config = dict(
    n_layer=8,
    d_model=384,
    n_experts=16,
    experts_per_token=1,
    d_expert=736,
    d_shared_expert=0,
    activation='swiglu',
    moe_layers=[0, 1, 2, 3, 4, 5, 6, 7],
    router_score='softmax',
    normalize_top_k=False,
    routed_scale=1.0,
    balance_loss=0.00201,
    balance_bias=False,
    router_logit_norm=2.0,
    init_std_router=0.0102,
    lr_router=0.000838,
    n_head=6,
    n_kv_head=3,
    head_dim=64,
    vocab_size=50257,
    norm='rmsnorm',
    norm_place='pre',
    norm_eps=1e-05,
    positions='rope',
    rope_base=10000.0,
    rope_fraction=1.0,
    qk_norm=False,
    attn_scale=0.125,
    tie_embeddings=False,
    parallel_block=False,
    init='normal',
    init_std_qkv=0.0361,
    init_std_o=0.00902,
    init_std_up=0.0361,
    init_std_down=0.00552,
    optimizer='muon_variant',
    lr=0.00446,
    lr_mult_up=0.86,
    lr_mult_down=2.0,
    beta1=0.93,
    lr_head=0.00734,
    grad_clip=1.0,
    warmup_steps=200,
    schedule='cos',
    final_lr_fraction=0.03,
    batch_tokens=65536,
    seq_len=256,
    doc_mask=True,
    train_tokens=1155000000,
    steps=17624,
    dataset='wikipedia_en',
)
Below are experts of layer 5 (counted from 0) of a mixture-of-experts language model. Rows are named router (the router's row for the expert), gate (a neuron's input weights, with its number), up (a neuron's input weights, with its number), down (a neuron's output weights, with its number) and show model dimensions 64-127. Each number is 128 + 32 x the weight over its row's rms, rounded and kept within 0 to 255. Numbers have three digits each.
Before each expert's rows: "raises" lists some tokens whose logits its average output raises strongly, later layers aside; "comes before" lists some tokens at least twice as common just after its tokens as in all text. This comes from a sample of Wikipedia text that the model never trained on. Tokens count by the router's weight.

# expert 4
raises: "1", "2", "3", "4", "6", "5"
comes before: "1", "2", "3", "0", "4", "6"
router:154129174114117184119100091157073117181106181134143152181184120143143165101116150152202169144128135176126156135128115163099163065149127123061126131124139134081149066092137114163146158128175142
gate0:159136205113125119115183122133142161128098135134076116094119129087111168154180120134067112133149119141097127153167142146128130125114130166164154118186116106144133140111057133085150108136107145
up0:113140159172129134120113116090158139124148105164096090131095183129160233135113162150074202114102194105146113160085121130138144136097147115125118122159140109228125101146126131095119169159086077
down0:075064176134095080118128135176168108190107074103134149160125106160107117161136151155095076142142108141176142137179162205125124130143089111139085085135125116193103195141113043135168141147116109
gate1:095181108146170079153142145110159197093161129104102124115131155084163109077122121102128098148101065127104130116149119139103152102181135099064087125123154131110089074087163120138059146103129143
up1:076100065124128107141112118122141081137122129133110133086174072110136063109196140094117127132104109078141135101105146113075120107134093135139150049123164111156133156085147124136124149160147144
down1:089197157139131167136120103143150101141108168135155096107054121116111139157079127163157112132148124130204208129108084123157135110116102065073132126115123116153131085157067153088066090105171119
gate2:048122124133119134108166120149073135136127119189156139131168123131105126209128119146079098167134172068143095154086095104127120117138131155191065143141059121246115145166112121099140078144078126
up2:140141141090126114118092135115123147142156102118143151124163151155112190077172147102107180130150072164107148091134117104140133150080113174087159135121111091056125122079143167089145120147170134
down2:122093074126118090143160106102122111153179125142146090109096119133136133205174118064167116174138129162130119167092153060172102085088178140158120144171124199060133081092124118098139083154108150
gate3:111197063100119143211091097150121106111190141125133149173181140123179085149145081130131125179123051113108147117180129181086138149121139134156163068173121101082147174157123143164064137111114150
up3:111166153101184103109152180064100116118144110109078115199041224123124082153141200085198153116131143172109147103136103155083102112150117169131120201126124116062153128166166135122150136066153179
down3:198175172144160122141151182117178103172168160114164131106169127115180108128049100128122130119123194099117124156145148124131121121057105110116113060142120098025107115160147089164114097114094138
gate4:132150122112136127017156130145098192123174189130076148147139103141145110156093140112146105202125158126118126090152126126187114136204187124120124138074157138112083178075113149112088113105187089
up4:114164130129096138064120103126090143153168160113129135153125111132125129140097072153077116147181065128070089113118125148127124128121126081132083155175135133163054080066097099097182141145093066
down4:113123139129138091057197133132156163147107165132127163166114116105102060178129162215191137136104136148084135102190120136136187121117097154132115130177133137175125145113114094140123118113137099
gate5:117147142105139151154160162151075148150058108096122070208114105134075103168108147155106156106177095118163068127146098147165106199116098158088155126123148129129105150146155104137113086138100098
up5:109112121104151076091096158140168137133190131187124151083107145166116174055160099154134146174049154115116161122095142129098129012100120160146161119193072169119131156136154143156166110127147145
down5:129086118121081130097150145127167134157160134131108082093095118119121100129158138127134114158180064115160151178125119149137094168145110111161098148147157132084134145140183165142153159109105112
gate6:147136119135126128169127142116121143124116108179072139072130105115155172134155120133100185099190091115096180094135053118052160189123118125130120105130155085124143081125193098148067083127176091
up6:031178154174161105140131132071120086123087169047141165164146119118156143170147154140136098162104132158139106114112155136143047138130167024139113154154085102087107139117085156211124149160107132
down6:130127096192121146144159131193083113125133090132076122069115093148097124152101076169101156082090139111048123135091126106144145149135114152136169153124141091085151103119138097144134070099122134
gate7:110157154154096103071168147148110118151120166145168152139107149082144159099105143145118121130122127106118130141122124083079188114116106148079146117198131123207174108147067171142072110131097042
up7:143122161158118152069109151118121130138208129128082095107106101161106122124063133117158131130123088063103128157098138052162147109131133141123142115169150150138154067204165118233102105113150119
down7:149084059140136101168116179115131072126174163127191116102151110148074134152090102125083162106148099160094102129135129166104108126140165117134145107055126135104123162133116142143165170148072122
gate8:147169155123179120079076146137104151128116113103145124127128163110191152134119173149199124111087146111132137112111168183098098100073102133155182113114188111118137121143141127076097098134151112
up8:145137138118142130152095141136095129089155129135147128164151165117195040149107130143087176170107146214083153178151103115103113114096102164132110086105169163151126139142134176100110139146158108
down8:119084132133143179165149109146085139115171121124090118153143138089054111118145126075145149120103173149162164111104105086149125136127133119123139177082124143163120054119136147166081125146129131
gate9:122150208073094095116130134157135152174140126101095020077112160153107135116164114112054171140109162153068172116128124100137088137120117111102161211152068124155169135079108108111134149130145171
up9:099163140137113130102137151093135086101108132100058144149129216109090098124117217117116104171136153127111164119073127081132183105126083175118111043104124102117122122150138067074083114115136077
down9:172111125081075049137111119108125153118072114143149092095132138124144162115116145081151133125184132158100125106136095140157101044121122090064040122074143105159124152099148119093164128136110118
gate10:127119148140109094140091082133196140124129147112167171113115140156199131167092151117178107140125126140097105160068176156141144134137156132196134117130113111130166176121120159147114110133103062
up10:113141128127133158136095156108146096106108080198097126077119158112107142102090158140128165124157088106151201103157127178103060119105145097151089124127170126134070154140153144121111171112121112
down10:112151140086120146108178148132110083114063165176098128134148147162137105085144053091089082113064139124144094106144153165162141168087104070080175143093162107132120173148105124102158108125153172
gate11:118116155101090130109147100134151145147120178169145109147116137130134116134093098087123075149121160131142152174168086112169137114121115148156172116127121094147136094145080156124178114136110187
up11:089113087140191086145144160155160133141133111153130113100169118182140159074119152091120144146111206098077127116154111144135118060106175110156150158160116154096128130145084104137141108136119159
down11:138077111158099126089126144147121114129098114114156144158200104105136129107079138107174139167206147201105173132189094127109086094092132132185160085118175138142122155096159165112141124091178126
gate12:100135121108154139193120125139118134127150120114180086200135131106081146168149184093117126179085117123119134119174177158093125145135071093099136164140114144110223116130095201160094143138108161
up12:142112099182050118067150124137096161126123127152134146134107109161118165122113148173134160073154142088113114113161189137165153178138172091121079111156132109133167097149113172151135129100149103
down12:158048138041140091130137138129186113148160179116155099220104152152116151111187161106139137145095140133140080067089168104080159176132095138147126176100139193138134117076143136159098142164169170
gate13:139135108116130104163071117146117151142079161111113082116180052138186080129139113123109170057139111089095123128145147113132070085159074155118153122187088165112114180131065121121102119139149112
up13:143125113107149142136063127106134193063145148110082156140128123163069123118149098066134115125149135101108159174172191103130123083126084164159114133140115177148096172164058094078145140094086150
down13:142206157127121119116175133173170069063119094158147114143117131146206089089167139167134082150123053089143117106146100124116138115090097081094102075114132113208117151130129161092096135132136094
gate14:105124102123094134091149122131116112018090167130114133134088127154164160103134053174098126146159120163130118119049119196153144094083162156166133091139097139213179130139112120168143099138165146
up14:114170102135188134127158134089084103175093111142103125180155104183138139098126174121088066166142135121084131138133070108102123143095102161129157077085104130172188162184137142121151109127108057
down14:096151161101143173126118114156153069128078087122169107114136122118136147169079160109131137123083110116140079138143110142133155106099142173103147079174155168181095135137203131151121101136136147
gate15:138069083136068121030093139114088145173086068107091178139117085133089128125138163103151158134131208158080126195126094116195163141166122135125127119088161141094140174141118130079138180129102117
up15:178124073115079117137109091188095175142109110182121142109119146071130097205160163130133172137180097082110142120170166106056132176147092169147156156111132121064101175170132112159183073151099155
down15:105163126141065112095042150111152125204123142141151189158074141116144138134128170173141093100149169157147111154149118108138106147134201096154204145045164098062071106115050112105061177125157132
gate16:065103127128129195108161121194152185091171188159174193129108129141137100181114145157155106162134081089173102198121175111122187122055112144118165124126086114128153097180174095118152139123111085
up16:149109126158086114082121118122132118112125125135166139076152124122133144100150117166119091086157103170128111102111188114180093203165151080143118078137218122116152127151142119140133136163128156
down16:154087098125166116106166131164130112164136131122076093158125137163095161150127150128153148091102127144096121098175129084119122137137109173119086155146143177150145145104107147215097140107088124
gate17:100097074149126109179149089205157087134139087165101129123088184121107176143158130136112111175098105070139108164107092148091130135176126117153091160154102122180161116129152149154143099153060123
up17:139134184135179131103139099114078107085121119146181091088160064154125119095112156106204170141130145120108236108130170128200141132154110168154114146124113135102095127105143145156076142119141154
down17:170081068138091112095213150114156134106094136155130094200050173147168115116137042140142103212153120164121112102144118151135178145101154154133144115158121056095150103170145115121084143161152085
gate18:127111101137099144082114116147163106139198094094120166158085110125161159081139135138126134161149068099179153141137145103113187136094141121136131115168211153141167107051165151139116244122109105
up18:155107151166112078111080114161169107106149104126091204115123203129162152114151080102139132173104100115151156146155112129128109111098142152129109101145155124142110164096170151139115183134113152
down18:089087155150089136132084134159158187088148125146141134202120138091106154111128110139181115088125148120110120147140142129139125132098104149166132109133095127100142108116122142157143119128167105
gate19:100134178093124133149121149165103133106091098108102130095120148134117193132126103201120127136121115145092167160179103105129146175102124123052126135157146081162158157074119127107096115148135106
up19:097092128132126159135120127091085129158117134121150055208085162123170122106187159178129126110140126139157092140163135154104101117116112106127163139141157113111125161092103126142154099096151180
down19:144173138090100120177126120127161111072126149120078125147107161072118137075121119120100156106122136111131124134129147119171161067078151190100169146142087111191106077161139122120160114090121150
gate20:074126188112162100095151118175152122095134150143186138135157127087147205138135079145102168102135168176150125128138109130073148158086092164089117184021075090173082117103110127132154124132147145
up20:157094110109089125151112139114198149190103105102183080132162117143155095049084077118181106129137156146089123122123142091192124113156143102106132088171146138139127117131138161132095111188139073
down20:132116116106104135129142164142115122145167121087137062086105116118081151160122077126140138133140142140138090109146005164140119177072127142092132161097098119052080139138076076194102092123114095

# expert 2
raises: "\n", "\n\n", " The"
comes before: "\n\n", "\n", " The", "The", "In ", "==="
router:125122157145096139198112148120129099157104171102095139151077138129105121175099134191110076123094077135166118127123146095177162073148111088098088161181077125154167102140147137087200150155095094
gate0:114126066116073105121160182173116104127139097122106189105140110156107119126115123065149075118107148134115123116083079139067143124097189137112149107124140149200132099094103121084158141100108120
up0:158130110128150119099126105142130137090156106070078148044131136127132153135115147150120113116158127126156093186103147126099147113126095135125107069116150062194124125195118136109081073139114162
down0:160161066182090154097124099149124134144120114151113114068155097136170125101147126123096165104122166146120138095156120094106089160127153122153111162098070151157138122063070133121121074141092121
gate1:093065120153149141057144117136133131098128130120116160161149110108143130144109100106108155088129144112110140128135156178130120193116185183127153101148162136173118151159136163075174103118097051
up1:104149115091125150122189174088140119103173114105112109098145137106131173171127191076108103133128155119101110111169076094188190136099162122165111114074114162134135098168135065129143112077160107
down1:136061147086136182051098061141148140095159100115093116147142140134127077135112172142064155151115133114158104097083156144119097168126105124148126145128206103092105117137099199125106103115076104
gate2:099148090112076145080177151120164132081115120117113117179139160124122164145106121165150175145136101093186123160126126181111129124119105200113150131149128114164149149105152091105109182177123115
up2:117117162086116161068084130114079100122063115125142162135108087159108120109163088132115104080106093163187156110190171142168116128105155174136081106081128152169077158121136117112143189125148092
down2:123152121122201120066120124122099178142100159168136036144116121067155183146114081110062143112139124078154193122061115116158125173091128175159138115102155144211133148119132182115185140163121225
gate3:167144151147092098109120195117124120111077140145163100146093182102061119156164095162162152094102121139156119140197146046072102140133207186129124127154118143138156133143099154111113125129136137
up3:200126141148138116100135140156137132142159130123129161149117143114126126084125134130176070115129147103131115151142169101132134092053115086116208155075144150091196099124115138083135141150112183
down3:146131169180129084143067170146219081150075099161108063108119074135119114110191133183112138077137142090174168146178146151145154120112102178140151139172168134079182116133148188092120105148132064
gate4:084159107077154139062120124120110149182089044093083111110159171131158121157137127061141078175124098147186059192137146080124169099102113136097145078169109126081117121080138156125128182159057119
up4:167160158149086136133167165126154150077110151168098187121153076099120152116135119128154082102087108119106172101146084127141078171129147130168148139117113090201104129169081170133158067140164160
down4:090094107146111126097107054130136133127179093138102195085092160170086155146162121129099141171112150144161105143139118147137150108133096204060167128183156150050158134160117175154157111137046133
gate5:154076152098109188155152020172143090178221158134117116102113160164197102117054167115153146049107117146130135123147075153164167122110107137136139112085144151120142171097110119180156133165165167
up5:035142124108163153082092157111108069134078160130142122154129151160124125106180118116123113155085139152117120141086077136133166084124071177144151187177089141121123126112121117164099201080087153
down5:076116152127157142169082133144105085106139110129110105115125107083193127055062156135150155161149075053102172125161124115207181105130116153146138085136136147069179132121058100094120129130109091
gate6:082154089101152116152096151127123179116153124137101176134193167072160152117142089131153104082135152084151123138140101099168100137128108090108090119185110146116169137100104152105138151165184092
up6:164156113101176125130123099164126083127098084128165131155165108174114118119143131171124128154107116174089162147129157114140106117196154160136162153120104166087030105139122082125137120132144073
down6:129125125153097131057160138146130163138186122060153178118156175190113143066153175135109148069154106127107088107136105186175143192116085155139122123130104097150093195149107128164086048132073101
gate7:125113094192169069120091100124188178136105206138154148104112167136148148129142200128118141065173078080098089104098094133098177117090186139171164143122153113134150130094122158147106139118073116
up7:223133105110132138113168167105129098160082103162113081038155103147126097140134071166052172124098118122147131114120126186089120062105140083149129155118114134148077145123130167095124072143120119
down7:110140126130138115135142165130072146149105114161132127113122174081097155168209155144114163148156159123082175145136151130058128031184099150163114132148148073108095153172129143142132069139173139
gate8:114093096064134146201137105115140164186130149179117092116068182120086102106114102104197114151196165066117199117127110071151179124132132122123090101093086143111162142096088106091122216123128102
up8:086142133153084179151165150110152172065054126097140119174171139128199111162195175126145095120108088107123063077092124107127095130119177204154154123117134113164168141132133117109139112167129157
down8:165150152145171134147087159123110207104112134139102142080081119145154090109166215139133104073087106159064091118112132154113138116166117076160124095071168148057139131197124152076138149104144116
gate9:165140161125172123118152121154163115126122132098107159132074165148163124182124177152069168100083142193135108104117087075178094162123123139161070163077085128117125168076097143147100131090104147
up9:090142085121154101129072171150141094177071150095103119119186093163112106130152101135137172154155139114177129179099088126104108188158122166101148149115099092132182107119130099131125194139141133
down9:132175138117176105112175112120121163133131102099124149103137150146159162146146093099102166131150166130119154149117100116175129136130128141203128153089202156110115185128121091098133089090136091
gate10:198104087144142151138125079195094125045118115102106176077122119089088146162124126106086078116143145110135135128145163108116100166151140125059111097124136147102128088130095147133111110105083113
up10:189141080188118116149113053106082132113153105116124163112123149108111112119126124077090112164193136116142080163137189124121108153136116165068097103111102141101131142136096125124143104126123157
down10:191125100147046161064134137120121155080121133118164182107162142137155176114141178034125152078089186185166135130122164121116102159169124168165112158141134128164120058110143112128176108111165183
gate11:123157130131117151102145117193115141121191168117133128121210172196107117155102114157113170109105178089097126167133176173121113174100147079101134116133090118111131172076123147137082147149165129
up11:146085157044074126122106102139129047084116173046123157110201069122139121141136066179123148085175085171151145105126103066118125102101183141145155129176128139212100141142166162116132105124102171
down11:142121123137147121137114110126134081097181094092120096085134099081151132129100048143130168127089142086115090131093138120087129131138171103126085113103127138143193119144174150151134088152086076
gate12:100090139094189124154145081087134161080083123149167187110113163175128124067158122108131145064121150104100101102118112156100084157108155179144141103119141121106106150153148147138184131136153127
up12:119110120137066178131123148156184140090150097177133143133097043116133117139096136069108205116103200099098150189121161128159152153064139115114162132139121099123115105086130146151158185107177041
down12:055118094121148108181095089145101160109133118185077182121081058170107189098099122145108102140132128145188135138116133165159117143092104145125089094122137113201158152111142139051157064126088175
gate13:112127168092144117136195124121161183146151109162143172149123132108158128111053117173107089116116158096166155209136090158118116129099159104150066167163103132145102115106163182103100144092095154
up13:142129073119101163124099108201151145134127138165143120059081073178116103102084171166072093161142158099218102111158091219081140126062092160136097089168140104079065108149117134146157119160121089
down13:127180161094149100079116101187126132154164110168053123111108163166134123153109121084169156084089101124115102182072149101101133137114076107131130145147134114165150124156127137100112147172154062
gate14:128135124111096164078091094112108141134133109103097073161170161177122115146158138173150141140089089151111183094128131177138171160096113151141046073114203124137149130107137108139202055150157121
up14:148112141099122143137202141155068104100151128165100087122121115123177103123182155139116170180096100185109108085164126109132150195144108184178104169148201123131089245104102130133135132185107119
down14:124123126157059141140095122185150125132109139144121170106176065086111164128096094136181070147066139084156157106157150100126113111115123124100155094128110103087142097140067108127123103129120143
gate15:094100158167150072177191123146181146187120165145196112143115109127091178156100175136057160108138131137079116142079112107149142122151157143106123143064119144090146085125147144159115170073143028
up15:164137106158144140014107142163098120124132105091129090117118138159128088132140102126176122136106134133121153122098150138078175094125122114123144082062177079151172157150143171099116064084130133
down15:066122086159120103082158157179123137162047108158149111117170097134087137104129099107117136112125112105117133168094136133124086133195184130141150124107082132040124152124117110119066138111080076
gate16:119127155146115089175119147194070075142180123158150153104122127143138174086055104111079113102126149114113184109111141176186098163164166166118159180171073135110100121159069089122094183109122109
up16:163136157134133107157175122159156116152123082111176153072137138118164129099069140142135132134125170094105141133165077169095128175109102159080116083181108123096090134133151198091089218150145103
down16:136090162167087151138094130092117129172137123157116088131116164084166113101162158114099121163135177122080090160100147166128088147158172131143161119100152118113098167123108138090140156132147147
gate17:187076139106149120071184150114074127143131119165104148066086125114105132122130136082117144121122120131138134110132146142116134163135134154121166080136165140161092135220132100108152092145166106
up17:102185148129177124147092075109119143090080166103123136117156165146124113181171142174176086093105133125093124086153202109108127052135102114134103077165160150071100090072117113185117140107106113
down17:137131165150144095134148153138144164156137157133098051168092141118120085152156124170167134174138107148099141087151164138096130156123129104110107109194143151118123147093095080118145156184149139
gate18:104119180154129177129147134129108093139115154138060158151122092119080140128100091104176057207169042147052074134088067149104124120175097136121116128177167125082161136157085175177091087072085095
up18:150145080143180125122143128148110099133143096147101162102143155073169117137105107140100081087142095137032058112172071160120090069196128109171130132156097090121111179125121196086067147119140153
down18:157110056103122091119070118100165138157141133114140134158112112152157144110074143190110141087096171142150105153126220119155181095157151053131073161110083080186166109101131118167156150144119070
gate19:155208151139093201182150164161125094196134121100138093164121137097168106121113105133097115144113123089117130187151120141149139112154168193131147116081091156101104187103119062179151118186172206
up19:122113098162099109107225089130111110135165087144176131116107146095127073124135205103092100202223118128190187170130150118091116093150127082096092153138121126165141151106102150155114141123159046
down19:142167109116156203129098085123095168136103105104100169191088094127118169087129161147108122142083199123114133089087089073187117171148131178107168101122127084205116133099134171114117114108175112
gate20:099159122216134141178112174102123103116142104118166147147172144120133109131138087174181104098105107126117166152130088153151144121094135098098097181127090092092110091071081141124096096117088169
up20:097143096044118113109088107148156140141106155078012126112099123154167106115081114069072163188120078121134091123185170128135157161213150113150162056098179153122144145143129111082140139152100115
down20:150143126163150112123104159159157116078071128147161128148172134141077181098075141100141174125171104112136137050185082181127081118110135110146123132145142181000130118117108126146098105113126195

# expert 5
raises: ".", ",", " |", " ", "–", " ("
comes before: ".", " | ", " |", "–", ")", ":"
router:152137188124178133157125165139099175161189135179113184176172132091119135091117153092154155150138068108143170084111145167108125075114173149134082117113116125109169139072133117074116165130135186
gate0:119135096084127127146129218146111144075140093153168104170161113048157081108137161133139148129187125142175156148109111093193142163104149146136104092197130146180139119091107083137119151100125141
up0:151120103071117073135106175112100195156104161094164099149121125128107091126114113100150158115107125143133171098132120138127076139166124120111136149139173102173127135096117086196106228146122185
down0:134158122155128161096119084128113114124127146161113125104099126092125150134160139091118071145132115147092126010120118161118173161163120133099180135121127116246153147131169187125095131126110142
gate1:160123129144113164129039109092098154154079145162118134149160114175091055049123088159060050107141121122060121163122099162117138150140101157111130103205120077168158152205135151130107117101121133
up1:144152100156141156176123113124131129093120066144120132096122136087084142130151084091112096158165122089147119128077121150122147160138107131137149129140163108148144226145118135053088154071082107
down1:108107112159159097123087126170107138150153123105090094104049116068119176129150106089132094161165129149070166130132116157110144136108196108164118132153103173151172123132088176136110096118123094
gate2:074192139148077154142132174128087122108177108118092102113109127155168140120121117137131147136145130127044144082149153151134124150107143128228167114148139104108098169127134157167173076140155112
up2:107183159098113120159150068140063086122140080174092076132108137102111150119106091142165153157115099119091125155136070129167105106105017140186086107100140144135137166207086123165156137124115111
down2:123135133104092148120102163111171137145174067122103123093101113175102083147173143103135165145137112129155072105191078143070078174077150188176139111146140189123147120105153126111116128130072156
gate3:161120140153102139134135141092140158093164098062162096068167125107095145109191183146186112149171091119168095102108158145092075128109153141107106099150108112193149167099149131126066149121159122
up3:124119124121139185072107130125124123150103085171097143046152120144116064058096104158096148122099108095146135123161118130118108076175099200154081131100095087129087143207143061118138061150094074
down3:155063099130071124147114156073141126144101123110152128110136116175121092103092154183095132126101130097148129134109181104051144123152060130190062145112171138119094123109131155151178151149137099
gate4:098097122127114088104065090134099103168134091104167144120105119112090062070113121143157102082124129120102079147158131132147119095098071135101075167113140160077168139091121131123123117085184157
up4:101122123169115129119176108162123114176135151110135154193118156136156090122135164150101143138103187132147166131206104111162156134153124098140129144149193169131160068147119168149140155144127076
down4:108169086117171105066178148135131023090131164087138140075104119096229123096149095186150147120115138066125128138092132135135128123108097137128145113119105120095107118166147121161080099061101152
gate5:182148098067211177102115082148083164135129151144174147115096147145051135146143155109109118096149098117144157150148146153128148133161099137200118157081117085138145095095117130133169092186133129
up5:178154138081118155120079102081131174110116143119146177069170081156155095097085169104145158135106131153083088116180086131122147094146145126131132125114140105130167116079103103091102121166102173
down5:143149102123094081121154168125100074158140161130124129142191107108133097190104170135144121125114093101107101099141097066103124086161129086108192146163090177119139162132109130071080121068103094
gate6:167179081114135123132135121110138105154135150139187116088155157101156132160144160124126061103154122124114140138161106140093075116125132164096036136125107125214121166115100085192102080109151106
up6:108125095113124141141105113108117126174133055091120145176157146151074138083065052154116144191167161130157155146143090156143147158126163170150114137105143135111136114145134103149145183130074206
down6:134145132039172203179169089093039120108177162191123093067125105136148078139129192119116134138147165134180102143069135067110097130129106206197134124091084129069064146094117098140126089144126097
gate7:131103161082141127110164098139114128131102142163098120155088106128144137091092152153155067145077127135137140057145165100142154112156123175070077187091109166137069155140095170123083117150133093
up7:065103046118145099143155106115113083137089148170136112175118118146092140167183138135113105111089128113146094114128093115135134113123186145127129131112127130147159126192088082121167135142106141
down7:135143129134153151082128143160112148116133102136119151126148159136207133112092110046116132072172154110140115123093159131136149172135135116108200121109152082123179128133121122118153111145151124
gate8:156112159128108119134116107093097113143096095103077153178156133187135164129168121129171079183153159172111114088117180116112107177117129120127087159084145181102095148120119119121113113074116074
up8:093114138191188138134118158069127105105128130123185103109127081124175112078105080140129040083114070094149172126140116177167110146110120160144139165147118093055061107168139115135163188130162081
down8:131094146149165155137095121098117144118132150103114116168141077134097155112077132126082030108141138120071098124133120135109129107084112055175177113138156144074059105161121113094134150119145117
gate9:120165093184077145077115131082088130109075175167110147122099150112127102117131140066137150080176148163125058120106108129129142208151143171063159090110131146086066130160123155092103153133189083
up9:100102065130165127170071134164154051172181148097139128119103111132133146138077080172091124098122132126085071172163184119125105118088111103192151098132087160042133109169125099098152136115106157
down9:104189219108146173162197087161124174116121165175142088153099118075142136142115132130119143147134206159083103109123129161086091141075191147141061095176136095176152101127134123112091181125146108
gate10:119133106113107117121159126138112138114145140188094093149142104068128172145108149149104067071140095117058129143174127081134108088132163123088134187119080131126167178143144120142114158057134095
up10:133084123167156114137140122106108143149146086126103129097110085141121138100147144144123138128110135116167144078100105115136113095098080102118113099121148121086122139154119140155096088174162142
down10:145112169140141148083164103095103198142089151152116129114184186151097174133089124121148131107145124133122097136142126185132078109116145104143174088134178132106119132117090176150122152092110130
gate11:153248125124155136181184168151135180102137095158093092169096052137132122165095154132171132105137091145137154130120179150159197091148076118199166140117124153132115136114176073131113141156107139
up11:180114083132098157116092158137116180107122160119182146120140099102139125188140150125098093136114126084236072079094126106125125094093152092174134135114120121105162138080143109115139083157174197
down11:145091148097111122217142157083095166126148058094135103123107072167098080144133172091152122125119123095154062150108152115113097189178103129123163091137199141166121138152175170068125124140052152
gate12:087137187130134129157144107111096192173145159090097122149080140041124106078175119072119147133139173042182083094168072130111173104071135058152136113115109177105110064114108119216148139054118114
up12:132125134128154105124210124110106158106110077153152115161149125088126099084128170083159096095165096134137162131116135149217061074139117106136108125155162025116132116118140169119138171126143092
down12:117090133150132188179163138170117092148174111153119158155154180113177089109095139207123163073140104155122143087119059077119168085132151104174106169142114093092212099128170122076103132098087140
gate13:167134122113128123139129149130112103136153133162080125127095124149089107109096146150137136185128117071106071139112131101135143141188105174160123154115105139100105154133156095124096154137089115
up13:148096094144121084145118142137099136067125165127149160175102109117145163125126133172120062122091071137168126181131123168181131101106106095146126082135140063132074153130156118099115153135125119
down13:139128111155162099125180155144106129188202081145091108131095109195153143110104057109183080129111130167182156093111187198085120125153200092128132100105107083078061127064143141137100158169152136
gate14:105130109114165164129111139148147188108143150086127093130090146193155069107115150113083098166132112184123148142062167123087072076113154136081114116085110160161157127088151088130134108146187108
up14:130091115140135109133145141113133167132062155211132118064156107126081098081213107133134148089119105118122181200141076142136128144182132110159147144170132075090108103107120183105148146148127100
down14:156121088075155122099134154130089095117182080132072122111133227110096154158159116121122151119168175153124107131163146157163103057143122198156160141140158167073102171118145125139179177088121130
gate15:145124148158078121118093199103068120133144126170132144115088085077109132172143145095122129051130143086146125098120142160185108172120125133141146123168121079108124137095129118119127131080160151
up15:108107114168158171107153119172126138110084149069124158132160103101114097156157154079096137143120125114171119145137067193149165163074124140129159125163080114154160157132107157077068114153166095
down15:062098087061148174141191124118114080106175133099131054134154086110163022170077131127105139122095159136130155083112083130103062153118104172139076141077116254163139169131162107080044142115099110
gate16:148174080132154115092098058104090046115139162146206120120203168106140103142091139146072167087117116155105134112162086141156079116166112102107175136100119135108143135076131130095181195113152103
up16:069161073137171169154120091133144162058134137067215052114172127126102107090142142091139146126117119181131156164134159172118173158148125088111130105148161126133147086100133187117129197108129120
down16:183073127132128107090107112091165128122177109150134193138133093170157061129156193132136126193164143102159113100166061123160159129072152116096117145073105172158133127154153159118178095136153098
gate17:142163100106132111096134100122098147150124168107094132151077058133079132122126117126141165139124151189113103133136104094084143145180090101108175095050164143047164160228125141103144101163096147
up17:154148083142164149113144192133122196075112089167130106140143138127141079131163165150128109135121076054106121112098084120120180196124095143140108103147138111057150124090112147143113167142140068
down17:136137158176130112144094101107152155142190182083164126121076189100096137139096108092138117128154184098126136137160138162108158129133195086103126121182150197150119154109146061132087191199145068
gate18:098163061137126151143137138136097116131154137187077131199147130118120113173098160112110100120165101124103100133111179192156144180142099105097131162105080166096164057136098139118163156131131152
up18:132141128101163100095100110116074122094102144106137168085098133127107137174129066096128138161129122123121149128130053129077146146114056137152127130153157186174101167093114136126135163113175228
down18:196104140117103123084148153104098117127135143140081094132134199179133108163111090163104146105191116095117120162162068131116182111102186126109143144123108134162235113136193081148118140113121167
gate19:159211150116088102096132176128154130145132138093150141158172117193112178130139106129120149080109135169122144119117162135108093096116151145120140091116176097138153179122084092162196133084109129
up19:103097112137136103138090137105160094143125147130180144119101145122073107072188125113107066148124110139063133162130142122170076113174099103105117159139123096112166175108114123124162113133144125
down19:083190101109092127096113075104141084132155161086141132120121105085144180098100114133077184128119126168107123104088103100135157152129152120180114134172129125239103128182159115102109101086136170
gate20:104137129167170173143103164142176166138112160152170132100156212208147100142087158130112125143098101128124156112132120108116133125080128124115142119175102187090128156139155112121129119135163118
up20:123178123126142158084150091113153082159151145225200135085181191130131057144130076156170141080150109081120124090108153097151106224111097139140167136144188166065089130168112096135143091099145130
down20:151056089130091147113122145160085138113160160184107120120147182128114158139144117122079162118128123130130158072087140138154129118162129119147076069098196113137080143124126107130141114169110149